Below are experts of layer 4 (counted from 0) of a mixture-of-experts language model. Rows are named router (the router's row for the expert), up (a neuron's input weights, with its number) and show model dimensions 0-191. Each number is 200 + 40 x the weight over its row's rms, rounded and kept within 0 to 999.
After each expert's rows: "gets" lists some tokens that make up at least twice as much of what it gets as of all text. This comes from a sample of Wikipedia text that the model never trained on. Tokens count by the router's weight.

# expert 2
router,171,250,212,179,162,228,171,174,206,267,187,226,191,281,163,179,206,278,157,171,128,158,229,201,220,112,274,184,119,246,212,159,268,142,218,187,165,192,239,202,186,184,139,219,140,161,237,154,180,181,252,171,244,235,155,238,203,221,284,216,217,311,127,194,219,185,236,257,232,226,226,272,198,213,225,229,169,156,189,224,254,212,272,176,179,194,148,180,167,208,164,314,198,215,187,194,263,197,205,155,273,256,250,217,223,158,239,167,123,187,250,271,307,172,170,212,246,192,139,186,246,194,173,214,194,207,212,216,261,217,216,153,243,186,139,256,109,234,177,210,186,193,241,252,169,236,204,201,241,254,216,249,185,155,207,258,171,224,243,143,208,216,256,214,205,195,201,127,142,157,182,187,201,203,153,165,185,199,183,191,211,205,221,173,223,181,152,202,185,175,177,157
up61,196,270,189,210,259,217,189,215,210,187,240,200,128,253,221,239,195,204,223,205,185,263,225,209,174,164,198,207,181,235,166,254,176,175,154,197,150,172,228,157,260,164,222,240,170,170,175,234,183,261,201,218,244,219,182,119,204,194,188,176,173,134,225,185,201,158,173,223,273,241,219,184,181,201,175,220,177,227,166,212,189,193,258,236,107,158,209,210,183,199,237,181,232,257,312,191,174,281,157,248,200,233,202,208,208,290,204,217,265,263,216,193,184,130,229,265,244,205,139,143,257,183,185,155,210,210,150,222,121,98,187,269,177,173,148,191,221,212,247,93,249,207,171,202,254,198,308,190,191,159,139,244,239,204,171,174,209,257,213,281,182,170,115,175,205,131,169,228,231,173,137,171,158,144,175,156,181,163,240,181,125,231,245,163,244,217,213,179,219,201,194,158
up62,167,190,268,139,155,208,197,162,151,278,230,186,149,169,168,149,204,254,181,137,189,128,256,172,271,240,205,249,126,225,203,230,197,199,161,211,186,141,218,188,236,190,185,166,200,183,209,328,121,223,223,196,238,178,186,193,171,198,161,141,250,219,244,170,212,159,260,221,204,209,136,220,210,184,140,229,223,238,182,209,211,229,124,175,204,204,173,199,224,244,164,182,270,178,222,244,181,100,89,176,193,202,232,183,168,238,209,268,166,156,178,262,156,216,177,207,163,193,218,235,217,239,185,196,182,237,184,200,203,213,269,215,253,247,155,252,152,260,249,204,180,227,225,236,201,236,178,269,166,214,189,289,140,181,169,201,205,156,193,128,212,194,173,142,188,262,193,199,226,225,120,163,213,276,196,186,193,203,290,114,161,186,164,237,182,153,173,198,215,211,151,286
up63,239,138,213,192,241,140,203,173,206,193,224,189,167,209,289,115,199,241,222,176,187,225,242,152,286,211,185,190,116,195,234,284,219,235,184,302,197,206,301,183,210,76,251,201,248,144,217,185,181,154,209,217,250,249,235,167,223,265,181,271,211,154,205,235,238,120,221,215,138,176,226,226,195,206,212,194,268,177,175,213,222,190,226,207,208,154,157,244,211,194,212,250,227,182,172,170,212,175,137,256,327,193,111,191,226,201,178,160,248,154,175,192,200,170,207,212,188,256,184,207,218,195,217,195,117,171,132,215,178,235,176,190,181,231,192,237,149,120,179,226,218,144,208,229,155,206,231,250,225,205,143,133,202,124,243,184,250,221,181,188,194,170,260,240,191,178,192,262,209,175,188,216,228,160,183,226,144,103,220,260,167,215,231,208,195,189,146,217,200,169,152,179
up64,168,168,258,237,252,189,220,185,220,312,236,229,176,245,191,186,262,208,196,172,190,190,271,196,216,199,188,206,173,226,237,224,158,280,114,170,188,247,217,210,191,208,174,217,206,194,196,151,198,180,179,206,211,202,211,217,62,221,238,233,136,166,247,203,237,173,144,227,171,187,221,149,279,160,211,218,216,158,230,255,192,187,219,188,153,212,110,205,209,231,181,176,215,226,222,259,193,202,203,162,270,202,184,240,167,181,161,154,181,205,170,136,283,151,208,230,226,231,230,164,287,202,220,230,214,183,228,280,183,160,219,216,223,209,261,129,219,270,200,234,209,157,236,178,278,184,215,224,146,181,226,195,141,76,270,163,164,261,142,257,172,230,215,135,250,177,221,173,203,210,165,283,182,180,252,171,171,126,252,225,208,159,142,228,213,176,167,205,227,178,172,109
gets: " |", " in", " of", " to", ";", " for"

# expert 5
router,185,212,191,242,150,235,197,115,229,209,193,177,201,232,221,199,156,229,176,113,141,205,230,194,223,202,206,226,252,211,209,197,216,114,323,164,170,206,265,183,221,159,192,240,199,167,278,211,210,114,190,169,182,210,222,248,231,224,278,149,213,221,191,209,231,241,192,216,216,159,151,160,154,217,232,181,231,221,165,175,217,177,215,178,178,212,191,212,231,182,128,182,230,273,202,249,228,71,146,173,215,222,189,210,196,161,200,151,224,172,199,119,220,141,221,213,239,178,119,212,240,128,218,225,187,249,215,221,216,229,195,216,170,197,117,214,135,224,103,217,213,187,237,268,189,254,157,165,265,187,208,240,224,217,185,264,186,218,273,171,179,179,175,201,209,173,231,192,188,219,208,134,212,244,207,275,132,311,145,263,174,121,248,183,217,284,187,130,222,209,215,213
up52,209,180,201,108,193,211,112,166,212,165,230,227,209,147,176,233,262,179,169,170,224,143,251,176,312,138,225,180,158,250,221,273,214,216,212,176,213,180,156,205,272,226,244,211,116,158,154,264,160,269,165,151,174,169,245,193,194,317,237,214,206,183,239,228,203,193,219,225,205,214,195,213,132,124,200,206,202,167,148,227,212,268,212,259,222,175,202,182,209,183,161,166,274,182,221,137,221,211,209,144,148,182,252,203,195,170,172,254,208,184,178,252,186,166,187,180,202,261,193,168,192,236,111,193,209,250,251,241,171,241,184,171,178,212,291,188,246,197,227,222,151,247,268,211,188,189,183,196,227,267,290,197,153,158,208,215,216,247,223,192,198,218,230,168,241,216,190,183,241,200,213,127,193,242,121,258,255,202,173,196,112,139,219,158,188,133,156,146,160,264,214,215
up53,228,202,163,188,166,272,224,142,177,264,205,191,293,198,208,285,208,202,255,206,180,220,195,229,205,157,235,273,188,204,213,193,153,141,146,181,285,190,238,227,217,193,170,217,249,214,134,200,207,142,236,223,237,199,214,189,195,204,271,157,282,230,186,196,197,173,256,254,187,219,156,158,202,156,221,139,173,206,230,130,216,223,246,234,141,208,216,150,194,187,118,224,231,202,168,132,248,175,185,255,222,174,229,122,205,208,240,145,207,202,227,144,188,249,216,134,147,183,168,215,162,159,218,265,190,262,214,158,225,189,169,288,202,220,140,214,185,234,175,240,188,227,205,233,236,260,259,280,169,169,212,178,173,150,228,123,249,234,148,232,240,180,207,231,196,181,179,161,194,204,177,165,199,188,257,198,128,243,122,164,85,159,206,174,277,218,179,176,312,209,168,212
up54,173,216,174,176,181,240,177,226,248,217,191,141,178,155,304,164,185,166,210,198,179,160,195,153,190,126,209,262,199,136,193,142,241,170,213,219,143,228,276,253,129,177,161,183,150,152,218,197,193,168,156,183,250,216,229,200,212,231,192,136,156,196,205,255,178,215,204,209,195,237,183,223,172,249,184,277,165,234,238,211,171,160,225,193,164,117,223,180,173,229,270,230,210,172,223,220,228,221,230,158,250,178,108,172,107,251,216,217,196,195,174,195,165,273,272,270,192,175,172,215,213,175,167,204,150,301,135,202,203,191,189,210,214,203,191,169,217,179,210,257,231,254,249,229,127,206,246,169,233,194,177,214,199,224,189,253,211,194,140,166,193,145,169,148,177,275,231,180,203,199,230,251,285,242,243,224,153,256,108,252,174,212,258,131,183,261,209,171,187,69,189,227
up55,251,168,135,181,255,200,184,247,156,222,243,182,216,179,192,223,224,291,198,127,148,162,218,200,193,219,212,224,196,232,198,222,218,189,160,206,229,219,259,233,200,192,182,251,228,232,203,226,213,264,195,180,162,215,174,134,256,184,239,114,249,186,237,212,189,222,124,210,192,155,181,195,160,206,255,208,94,221,228,185,251,164,225,162,164,249,290,162,181,116,128,225,261,277,229,271,228,166,176,108,175,272,220,159,207,169,214,252,213,159,169,205,247,134,136,157,166,211,186,252,207,157,233,182,158,199,245,181,182,171,205,158,160,152,140,255,259,229,163,175,219,181,201,170,235,230,192,205,166,216,234,207,261,196,173,162,214,160,235,197,211,193,212,187,180,296,236,211,180,207,188,237,170,125,163,153,187,186,209,300,116,146,178,174,240,243,185,150,274,235,197,288
gets: " and", ",", " that", " is", " which", " as"

# expert 4
router,236,250,272,176,261,269,198,179,209,327,143,153,143,236,117,302,214,213,221,187,215,166,222,184,165,154,143,172,239,220,182,143,199,136,176,208,185,268,214,287,131,161,206,168,165,218,242,197,183,219,184,110,200,181,145,284,207,158,185,186,233,188,167,181,180,205,212,158,141,201,192,226,232,126,252,196,206,174,248,178,184,99,217,151,205,245,165,249,232,201,187,258,191,180,215,202,193,184,191,213,196,175,286,252,175,142,219,176,181,194,167,255,179,152,222,179,183,241,187,206,226,143,182,216,212,198,207,206,233,248,238,195,222,181,163,184,178,241,231,218,195,183,270,231,90,271,223,147,234,241,159,229,252,276,227,252,152,221,281,175,208,163,198,264,245,102,163,204,218,223,212,182,156,242,198,188,206,224,264,205,228,206,187,188,202,174,137,203,197,168,154,219
up48,106,191,246,247,189,163,133,153,271,228,286,186,220,180,184,218,243,122,218,225,201,206,168,205,262,179,162,185,270,173,214,195,261,139,188,172,238,227,236,227,118,249,119,176,164,155,233,229,196,180,212,190,203,221,201,253,128,206,184,110,233,145,217,196,200,187,220,205,163,243,192,141,262,223,232,178,204,188,209,175,129,128,258,223,262,149,210,224,229,284,235,269,180,246,166,210,238,224,232,141,165,141,226,269,220,208,167,224,286,275,192,187,219,163,182,233,192,184,221,205,187,197,144,166,172,202,216,204,230,291,221,170,237,186,198,224,269,191,158,154,138,223,151,172,141,197,220,138,244,196,260,219,187,180,159,197,217,234,213,173,204,124,103,243,181,279,235,213,197,195,194,226,221,219,169,201,223,206,152,172,252,169,227,143,211,251,206,173,208,125,243,236
up49,223,213,181,144,213,136,194,148,193,229,195,180,186,265,184,187,228,208,201,247,178,182,191,146,212,181,247,192,179,228,157,209,278,247,229,261,136,260,200,179,237,177,142,146,207,231,174,173,197,269,183,193,230,179,201,190,237,195,174,126,219,184,195,156,237,148,149,188,238,178,182,190,187,258,198,224,240,213,187,196,207,204,169,184,207,119,148,192,198,162,170,177,115,172,257,165,197,229,219,293,235,183,237,144,179,218,225,276,269,260,229,138,243,239,183,190,290,236,182,232,279,213,232,206,225,234,185,252,206,197,169,160,206,153,196,215,192,234,191,114,127,90,227,304,189,164,269,166,187,149,149,184,277,177,179,265,160,218,193,293,226,206,157,186,219,162,199,210,173,123,227,261,253,234,226,247,198,179,148,175,204,245,139,219,184,160,198,285,220,220,215,266
up50,259,271,216,250,122,188,181,217,174,129,214,193,253,185,165,200,192,176,211,173,240,186,131,191,273,159,155,159,247,236,298,234,225,204,158,239,186,188,238,144,139,177,176,224,232,184,204,210,175,183,200,279,114,186,153,167,199,206,162,182,176,182,147,220,168,137,213,228,200,236,201,264,235,122,167,211,196,175,227,208,166,160,184,184,252,186,219,224,152,224,226,276,163,193,183,184,230,176,248,117,185,190,132,226,135,240,189,142,164,185,189,194,239,185,204,302,202,169,269,182,209,103,175,224,185,208,203,211,219,209,192,258,189,144,150,172,228,282,183,182,175,177,229,221,197,207,287,203,227,208,181,247,237,268,236,260,147,209,196,213,225,139,224,230,271,205,180,140,203,242,244,242,232,187,232,137,180,213,235,194,130,228,142,166,321,153,202,255,183,160,228,149
up51,186,178,277,209,210,173,222,249,156,199,212,231,203,213,202,183,232,129,179,176,241,142,110,185,238,139,187,157,264,180,162,245,211,157,92,308,222,118,216,154,123,186,160,284,206,149,141,194,156,201,200,210,288,179,135,138,222,216,177,208,170,234,242,206,222,186,233,189,258,299,255,212,159,177,147,197,237,184,185,240,211,201,198,165,161,151,175,230,182,197,132,224,193,207,174,198,228,260,177,214,215,198,211,214,187,126,177,173,203,197,234,284,177,169,169,187,139,158,234,207,186,184,181,211,104,258,157,144,220,253,227,186,162,230,228,135,161,210,239,219,209,233,227,167,219,179,215,224,246,237,149,167,214,278,141,175,263,246,151,203,216,174,185,219,160,193,266,206,127,223,283,226,153,199,223,137,179,225,210,235,149,153,218,249,231,174,227,169,228,216,176,160
gets: "0", "1", "2", "f", "ec", " f"

# expert 3
router,179,233,258,223,182,267,166,203,175,211,217,111,213,203,238,243,190,270,146,215,226,94,229,202,173,162,240,212,182,248,235,175,254,143,160,170,158,211,210,175,202,195,144,237,186,119,230,231,145,130,228,148,233,238,203,277,175,186,221,189,170,198,106,205,259,207,210,150,201,259,211,253,139,185,221,194,225,183,189,188,206,178,222,275,132,225,168,229,159,185,174,187,140,271,161,227,249,195,140,126,179,224,242,253,238,146,264,187,227,105,178,146,238,204,204,216,169,201,172,177,252,189,198,169,241,217,231,140,193,231,186,212,189,291,122,271,195,264,149,229,206,159,222,206,166,233,265,192,225,195,153,240,237,208,262,203,240,221,262,198,273,169,188,219,198,191,245,177,203,208,173,170,206,223,153,168,184,290,204,264,164,116,204,180,269,190,160,152,226,213,165,182
up45,152,157,232,191,233,167,179,181,180,216,180,163,263,202,211,206,192,178,200,217,186,190,188,223,141,183,208,164,257,187,179,189,166,213,179,170,149,213,185,167,149,185,171,172,210,233,266,217,169,193,225,195,169,197,147,194,173,208,209,218,238,177,145,238,184,154,217,257,192,240,206,196,203,184,232,223,144,259,241,350,157,213,204,281,233,249,213,256,251,181,205,206,193,231,139,248,221,170,189,172,248,247,231,167,287,203,208,173,231,205,222,155,239,211,175,198,162,157,150,176,258,231,178,223,190,181,162,251,195,177,232,136,265,124,171,222,215,210,131,166,221,216,245,207,240,228,218,231,149,102,245,204,291,69,262,188,173,271,153,208,199,287,230,191,234,270,191,100,235,143,135,268,228,171,216,271,182,212,204,255,160,148,242,262,146,190,205,213,257,174,207,202
up46,210,163,179,248,191,250,171,233,161,200,275,181,170,204,207,238,127,257,229,208,202,227,174,194,241,210,205,198,238,252,139,165,236,175,176,231,177,174,194,177,197,183,196,230,155,174,188,184,204,212,155,175,201,223,185,203,244,157,242,209,229,153,219,231,157,139,124,157,187,196,195,177,227,307,278,189,193,220,270,201,191,228,142,178,190,161,173,213,179,193,159,104,174,172,158,155,165,243,320,217,223,230,239,223,208,141,255,158,220,140,158,160,208,213,227,108,201,138,224,223,240,212,212,217,203,159,199,234,304,246,158,203,255,160,161,239,227,150,242,188,126,202,246,203,163,246,261,179,206,151,237,191,166,209,266,124,241,215,196,199,96,252,183,192,184,216,201,244,293,258,174,228,265,161,182,234,157,278,236,180,201,222,146,195,277,253,142,192,188,196,141,197
up47,172,200,223,153,232,209,135,149,201,215,198,206,283,194,169,237,149,175,132,234,153,181,230,241,186,264,234,189,192,222,199,209,276,164,213,254,227,172,179,201,237,200,182,233,181,125,65,175,225,234,167,222,181,152,216,209,211,193,213,133,194,177,167,232,217,276,111,151,214,263,238,245,203,218,213,182,200,204,209,168,234,193,152,212,199,201,226,332,205,100,175,222,212,184,201,162,148,144,189,256,184,188,186,218,150,184,269,143,216,160,172,164,204,202,223,236,213,171,215,152,190,256,224,217,261,240,249,115,167,182,189,238,242,241,113,212,202,215,160,184,184,156,217,183,98,222,196,185,187,168,204,254,123,255,194,189,168,197,208,128,219,197,263,201,184,236,248,127,210,194,280,166,212,216,167,241,257,198,248,265,256,153,177,206,226,183,192,183,218,153,125,143
up48,205,204,149,197,173,127,187,231,255,259,202,158,141,226,127,218,212,178,190,214,197,195,223,222,190,177,227,127,225,133,200,227,130,223,175,192,138,194,228,171,245,178,214,233,193,214,231,231,206,243,188,207,251,158,275,151,235,214,212,231,190,236,176,257,199,171,196,152,246,275,179,182,166,222,184,213,178,152,170,180,134,97,243,122,133,205,106,193,136,166,233,244,172,206,140,262,242,204,219,191,226,159,225,161,224,192,114,108,259,223,181,246,201,180,209,220,183,264,107,263,157,125,216,160,234,216,156,235,189,230,234,207,134,242,213,133,260,158,227,186,132,223,217,200,183,201,294,264,233,242,224,214,230,216,275,235,253,167,240,203,184,243,216,160,241,216,172,232,251,227,173,191,190,260,201,171,194,150,236,194,206,194,252,241,237,165,199,205,134,219,123,229
gets: " ", ".", "\n", " (", " |\n", ".\n\n"

# expert 1
router,128,204,223,213,170,173,210,196,208,204,113,248,138,221,200,175,222,241,167,194,187,220,174,178,193,166,195,227,212,244,167,251,203,231,227,320,160,215,192,215,208,117,164,201,200,203,217,205,257,117,241,214,285,190,159,202,191,155,227,140,202,212,226,178,214,176,184,169,168,311,130,190,187,205,249,149,175,191,231,253,225,159,195,287,161,110,148,221,222,228,174,184,191,192,252,242,206,171,119,218,260,289,296,265,239,204,274,233,152,201,321,138,198,205,291,237,224,147,232,142,245,189,254,226,225,207,185,216,175,233,231,239,163,208,200,236,242,181,192,172,150,176,208,228,177,206,216,179,163,280,204,203,202,155,252,216,163,195,207,163,200,151,183,242,212,243,123,174,192,206,182,170,214,154,192,195,120,207,172,183,127,237,195,155,228,208,190,207,163,178,154,153
up9,159,164,184,161,187,218,172,213,196,224,203,275,183,169,172,199,193,228,228,139,212,264,176,168,193,128,208,188,184,210,209,163,181,208,153,169,139,185,170,226,226,242,143,196,130,220,154,202,239,178,218,198,202,214,152,170,208,191,129,208,181,242,241,202,178,169,181,221,180,162,191,186,300,268,234,205,272,220,238,271,104,178,262,201,232,186,201,213,182,222,155,184,167,286,182,238,144,173,165,234,186,272,240,222,132,160,280,131,257,242,212,149,225,176,200,255,229,123,182,188,241,286,180,189,152,177,184,214,267,221,195,270,203,183,228,194,228,223,191,290,184,187,134,216,185,206,222,147,260,205,188,187,205,169,254,179,164,208,172,114,213,214,208,266,195,242,166,243,246,257,114,140,195,247,206,166,177,216,293,249,275,216,142,151,217,223,228,185,133,193,229,280
up10,192,222,249,248,207,200,240,153,140,192,213,163,186,266,237,218,241,234,247,188,192,221,196,165,207,156,128,143,185,177,232,137,182,164,208,195,235,226,210,155,196,222,241,294,151,265,157,176,239,245,175,125,174,162,202,183,214,167,172,200,152,118,179,191,170,177,219,211,203,240,183,163,143,255,178,180,163,243,236,205,123,228,224,148,254,182,202,200,223,176,155,274,228,198,265,220,182,230,212,300,148,181,242,151,204,212,185,208,165,165,178,209,314,186,230,277,255,236,169,185,214,159,272,194,203,239,174,224,199,198,229,169,119,297,139,259,200,174,204,136,200,262,205,184,179,245,207,145,168,208,204,246,212,208,207,157,161,239,165,189,188,155,129,151,190,206,126,92,241,171,191,169,237,228,223,189,130,208,180,217,247,181,280,166,233,205,224,167,263,139,163,249
up11,218,165,183,229,231,248,236,169,154,171,249,252,152,220,189,170,163,199,84,198,220,231,136,271,179,146,253,239,163,259,217,109,214,248,186,261,161,258,279,194,216,177,243,172,246,192,248,220,209,252,293,230,188,271,137,196,217,185,157,243,167,215,210,198,196,157,202,153,201,267,197,213,96,224,240,229,224,198,218,218,202,113,180,152,218,259,198,216,221,274,191,179,190,189,258,197,204,161,176,217,218,191,262,154,241,177,174,91,191,213,127,162,175,245,186,204,228,180,183,153,246,212,144,183,143,211,176,133,205,204,243,176,217,227,155,219,240,242,228,209,216,239,198,191,155,140,222,182,197,264,230,157,165,209,186,194,193,162,156,169,246,213,233,152,207,237,182,149,186,179,185,179,198,225,104,248,162,122,254,171,217,188,212,80,194,215,220,167,205,241,220,140
up12,271,235,219,270,231,178,206,181,248,185,236,263,171,107,223,168,161,170,143,205,180,212,160,210,183,201,160,184,199,209,201,190,241,147,205,173,201,245,237,231,200,203,165,194,155,168,238,178,217,220,167,124,249,259,166,186,180,199,161,174,235,205,179,231,187,214,303,147,218,252,121,158,202,168,197,207,205,201,199,201,209,176,190,134,218,144,227,149,154,188,197,123,216,142,267,197,169,249,184,197,163,157,137,132,271,229,270,279,183,177,158,221,148,179,197,116,178,149,234,134,215,202,142,270,170,197,203,197,270,179,236,216,214,306,245,200,206,173,261,188,282,183,252,228,189,196,214,151,179,269,181,236,234,212,189,222,247,264,209,183,202,192,156,216,143,241,216,158,246,263,217,274,143,172,226,255,224,223,177,179,175,135,279,199,233,182,210,146,138,132,188,151
gets: "y", "o", "is", "a", "as", "i"

# expert 6
router,206,148,211,200,278,237,208,153,194,161,203,203,186,153,215,190,161,196,241,192,184,164,197,133,102,161,223,152,100,248,328,184,178,184,202,178,162,215,191,208,235,211,178,156,167,126,201,196,190,238,188,187,213,236,181,166,185,243,244,220,233,144,177,178,250,211,241,196,282,218,248,164,118,191,215,208,235,147,313,167,154,194,167,201,178,226,183,207,266,238,179,291,165,237,197,197,198,149,154,152,171,178,163,222,217,252,211,205,186,151,143,218,219,203,110,236,237,156,197,138,250,145,186,163,176,306,195,218,181,219,200,241,180,155,188,224,182,215,161,253,268,175,192,222,230,249,241,193,249,227,250,217,208,199,123,211,236,200,225,191,172,294,205,215,249,244,230,152,214,118,257,185,256,157,180,132,248,223,184,243,129,210,211,175,250,216,210,198,247,189,164,249
up25,177,177,228,253,139,262,189,192,168,155,216,167,186,190,176,169,110,152,153,147,221,164,179,270,199,208,270,207,140,234,325,206,305,187,203,194,203,202,266,167,209,195,175,178,174,115,244,205,259,192,207,192,221,242,206,182,260,195,201,240,140,153,228,196,249,161,205,247,144,213,217,189,124,195,188,206,213,212,160,226,209,301,199,108,167,204,243,165,271,271,211,212,194,114,208,245,235,161,227,233,260,176,156,227,191,151,220,187,191,175,185,213,240,206,212,235,170,273,166,190,135,177,203,181,154,105,206,286,149,161,229,216,250,168,161,174,149,180,93,265,219,200,209,246,179,200,228,253,236,169,206,193,205,164,150,190,129,194,218,181,218,182,221,195,236,188,164,207,242,143,152,250,201,254,195,134,157,172,255,182,206,182,246,196,211,170,218,185,219,210,140,236
up26,184,199,165,221,174,241,289,258,277,186,238,305,151,228,165,99,214,227,270,229,127,185,198,229,196,123,130,173,222,230,196,224,155,138,219,192,198,190,163,232,176,174,218,163,224,227,169,215,178,174,230,217,176,216,96,167,210,162,219,252,172,192,264,177,212,206,151,226,147,175,236,230,175,232,202,267,179,148,206,185,234,231,174,175,213,200,147,136,191,133,156,194,236,171,234,205,181,144,247,123,260,248,212,159,193,131,199,176,175,154,158,157,181,299,224,270,259,182,170,180,193,210,217,197,160,192,231,243,227,186,188,168,183,215,234,100,238,245,178,185,228,232,126,284,197,233,236,197,240,189,155,264,169,236,185,242,218,280,266,235,186,244,263,157,218,224,197,176,196,231,244,232,169,142,288,194,247,189,219,150,168,218,205,224,173,230,166,175,239,194,195,215
up27,285,104,225,197,201,191,254,190,204,132,197,122,162,206,190,258,180,192,246,214,244,178,100,230,226,195,255,191,142,179,268,230,218,197,229,189,222,215,240,153,138,222,163,239,160,163,231,173,244,232,150,261,180,102,262,174,194,188,251,190,98,272,221,194,224,185,193,156,249,257,218,213,207,279,266,195,236,114,208,235,168,179,186,158,213,268,192,167,224,156,179,214,229,220,226,256,190,174,172,208,149,221,159,205,157,257,168,225,208,126,226,189,191,202,188,187,206,160,175,307,236,186,127,152,143,223,190,190,146,196,164,237,172,234,170,221,197,207,186,208,194,204,241,173,147,192,206,166,192,253,135,211,179,220,271,219,256,193,228,201,209,253,186,187,159,267,145,203,187,245,193,184,150,283,265,243,203,118,141,208,153,207,212,153,187,176,169,148,241,204,152,241
up28,160,208,188,242,183,163,148,172,186,180,274,128,186,244,205,73,171,218,177,182,252,226,176,202,219,246,190,163,153,183,215,160,207,198,204,125,234,180,182,168,212,146,224,221,171,168,148,284,136,214,166,174,209,204,225,154,224,201,213,247,178,190,195,238,245,140,226,235,192,227,250,235,153,189,207,199,189,233,238,186,203,192,234,124,146,170,237,256,206,244,145,242,237,223,174,221,249,213,172,196,227,232,153,191,152,143,288,173,224,272,224,188,201,182,238,216,195,213,270,172,142,187,196,206,235,203,200,184,223,159,149,185,118,205,117,203,186,241,168,273,236,189,240,189,168,234,254,124,279,236,168,222,179,99,228,222,156,145,201,183,211,228,218,149,247,233,205,210,188,224,260,188,206,173,142,171,220,242,304,227,125,228,219,109,212,182,264,175,262,246,119,252
gets: ")", "s", "ing", "ed", "es", "g"

# expert 7
router,198,227,254,176,136,166,242,139,267,222,199,131,163,167,216,204,172,216,206,177,218,180,288,167,188,252,240,186,131,190,252,157,176,220,213,227,159,229,219,127,156,160,168,153,199,204,250,181,120,174,143,186,214,194,143,191,259,261,275,173,224,208,202,219,192,221,207,173,202,160,264,241,256,228,207,200,237,177,210,197,216,163,139,172,160,228,229,296,242,232,162,204,117,136,154,264,290,201,205,176,264,225,214,206,270,192,237,189,152,150,216,222,225,164,174,292,188,190,210,179,169,197,234,146,198,203,204,265,235,207,256,235,165,250,203,170,171,224,191,233,244,202,221,276,175,218,150,184,237,177,185,263,207,155,118,234,171,173,203,186,180,285,215,201,186,259,202,170,146,158,205,221,179,254,188,282,239,177,136,272,121,227,155,157,212,223,192,131,181,131,205,162
up9,191,155,232,152,143,205,170,236,192,237,216,192,208,234,115,251,201,191,169,182,250,216,227,266,144,200,198,183,172,158,189,215,81,161,221,191,212,253,245,130,178,263,215,225,250,278,169,272,200,222,146,211,223,177,215,258,174,96,176,203,232,202,237,159,154,144,194,202,157,237,205,184,197,208,201,245,231,198,224,183,114,209,243,175,160,177,141,232,231,193,295,97,218,216,154,352,144,184,235,186,214,198,236,187,187,187,220,161,198,196,189,224,251,151,169,167,195,180,137,207,249,251,152,168,141,245,212,169,179,242,198,205,170,236,269,190,242,217,218,159,222,220,272,245,198,184,148,202,235,133,187,222,202,174,197,174,226,250,229,213,106,217,214,299,166,187,226,217,182,247,156,178,227,261,211,206,174,179,218,184,207,157,150,182,195,238,194,138,282,201,215,189
up10,160,126,205,128,141,244,225,223,273,208,269,197,203,290,172,183,144,196,173,168,203,249,200,199,118,222,251,266,210,214,230,138,265,235,191,304,225,144,165,158,115,282,200,191,171,211,179,213,231,227,225,234,207,178,214,246,206,192,276,155,236,210,183,107,242,180,202,177,191,204,187,271,161,132,274,244,178,146,274,161,248,233,234,185,212,220,226,272,129,205,232,257,214,199,186,188,234,194,174,199,284,154,281,193,237,194,183,241,226,173,149,209,245,200,199,196,250,169,251,225,132,252,189,169,158,214,191,176,203,196,209,216,214,201,223,242,154,181,207,206,194,247,209,189,169,201,221,167,175,141,206,188,185,182,169,175,161,245,142,156,206,216,227,227,171,248,169,226,192,154,203,214,187,255,205,178,190,162,106,216,187,196,174,155,180,182,74,140,110,199,167,193
up11,215,215,226,167,172,184,219,149,229,237,220,216,183,259,172,193,250,208,126,210,186,198,198,192,177,192,243,141,162,235,233,128,202,196,229,246,189,237,290,136,98,159,205,166,206,265,170,194,116,208,233,187,222,195,268,254,201,225,95,232,216,153,190,187,208,251,196,173,170,187,275,208,189,230,247,92,234,189,203,174,195,126,128,153,183,212,203,215,255,184,173,236,202,231,181,148,214,198,228,179,216,188,248,167,204,129,215,154,182,209,209,196,204,183,184,185,162,175,280,153,216,188,277,238,172,219,269,197,206,182,230,171,219,220,248,147,112,217,181,144,198,163,277,236,259,211,183,156,162,180,243,259,228,210,119,208,241,214,206,248,273,223,147,184,222,226,180,113,258,216,188,184,258,210,217,207,295,162,220,212,85,185,166,229,191,219,191,210,205,117,248,194
up12,258,271,184,235,244,211,225,145,201,181,156,181,188,170,229,199,160,147,170,240,227,264,251,217,174,192,117,159,238,219,216,212,160,235,226,224,220,246,294,172,180,215,195,204,238,181,188,276,199,233,262,148,176,233,186,200,275,207,201,181,144,138,238,152,180,252,229,162,143,214,225,216,205,183,245,197,203,122,255,186,238,235,155,214,228,224,234,163,152,206,146,206,148,200,164,173,241,225,191,177,183,198,194,228,172,179,198,195,156,158,135,187,224,127,241,290,194,209,231,180,154,146,224,195,192,166,190,211,192,172,267,212,200,184,189,265,153,193,200,195,154,237,165,243,255,224,198,153,294,109,241,267,142,232,185,191,275,226,298,133,229,252,272,219,184,235,214,155,153,157,164,181,154,233,174,186,237,177,133,150,144,219,140,214,127,270,202,240,164,142,197,263
gets: " the", " a", " The", "i", "an", "'s"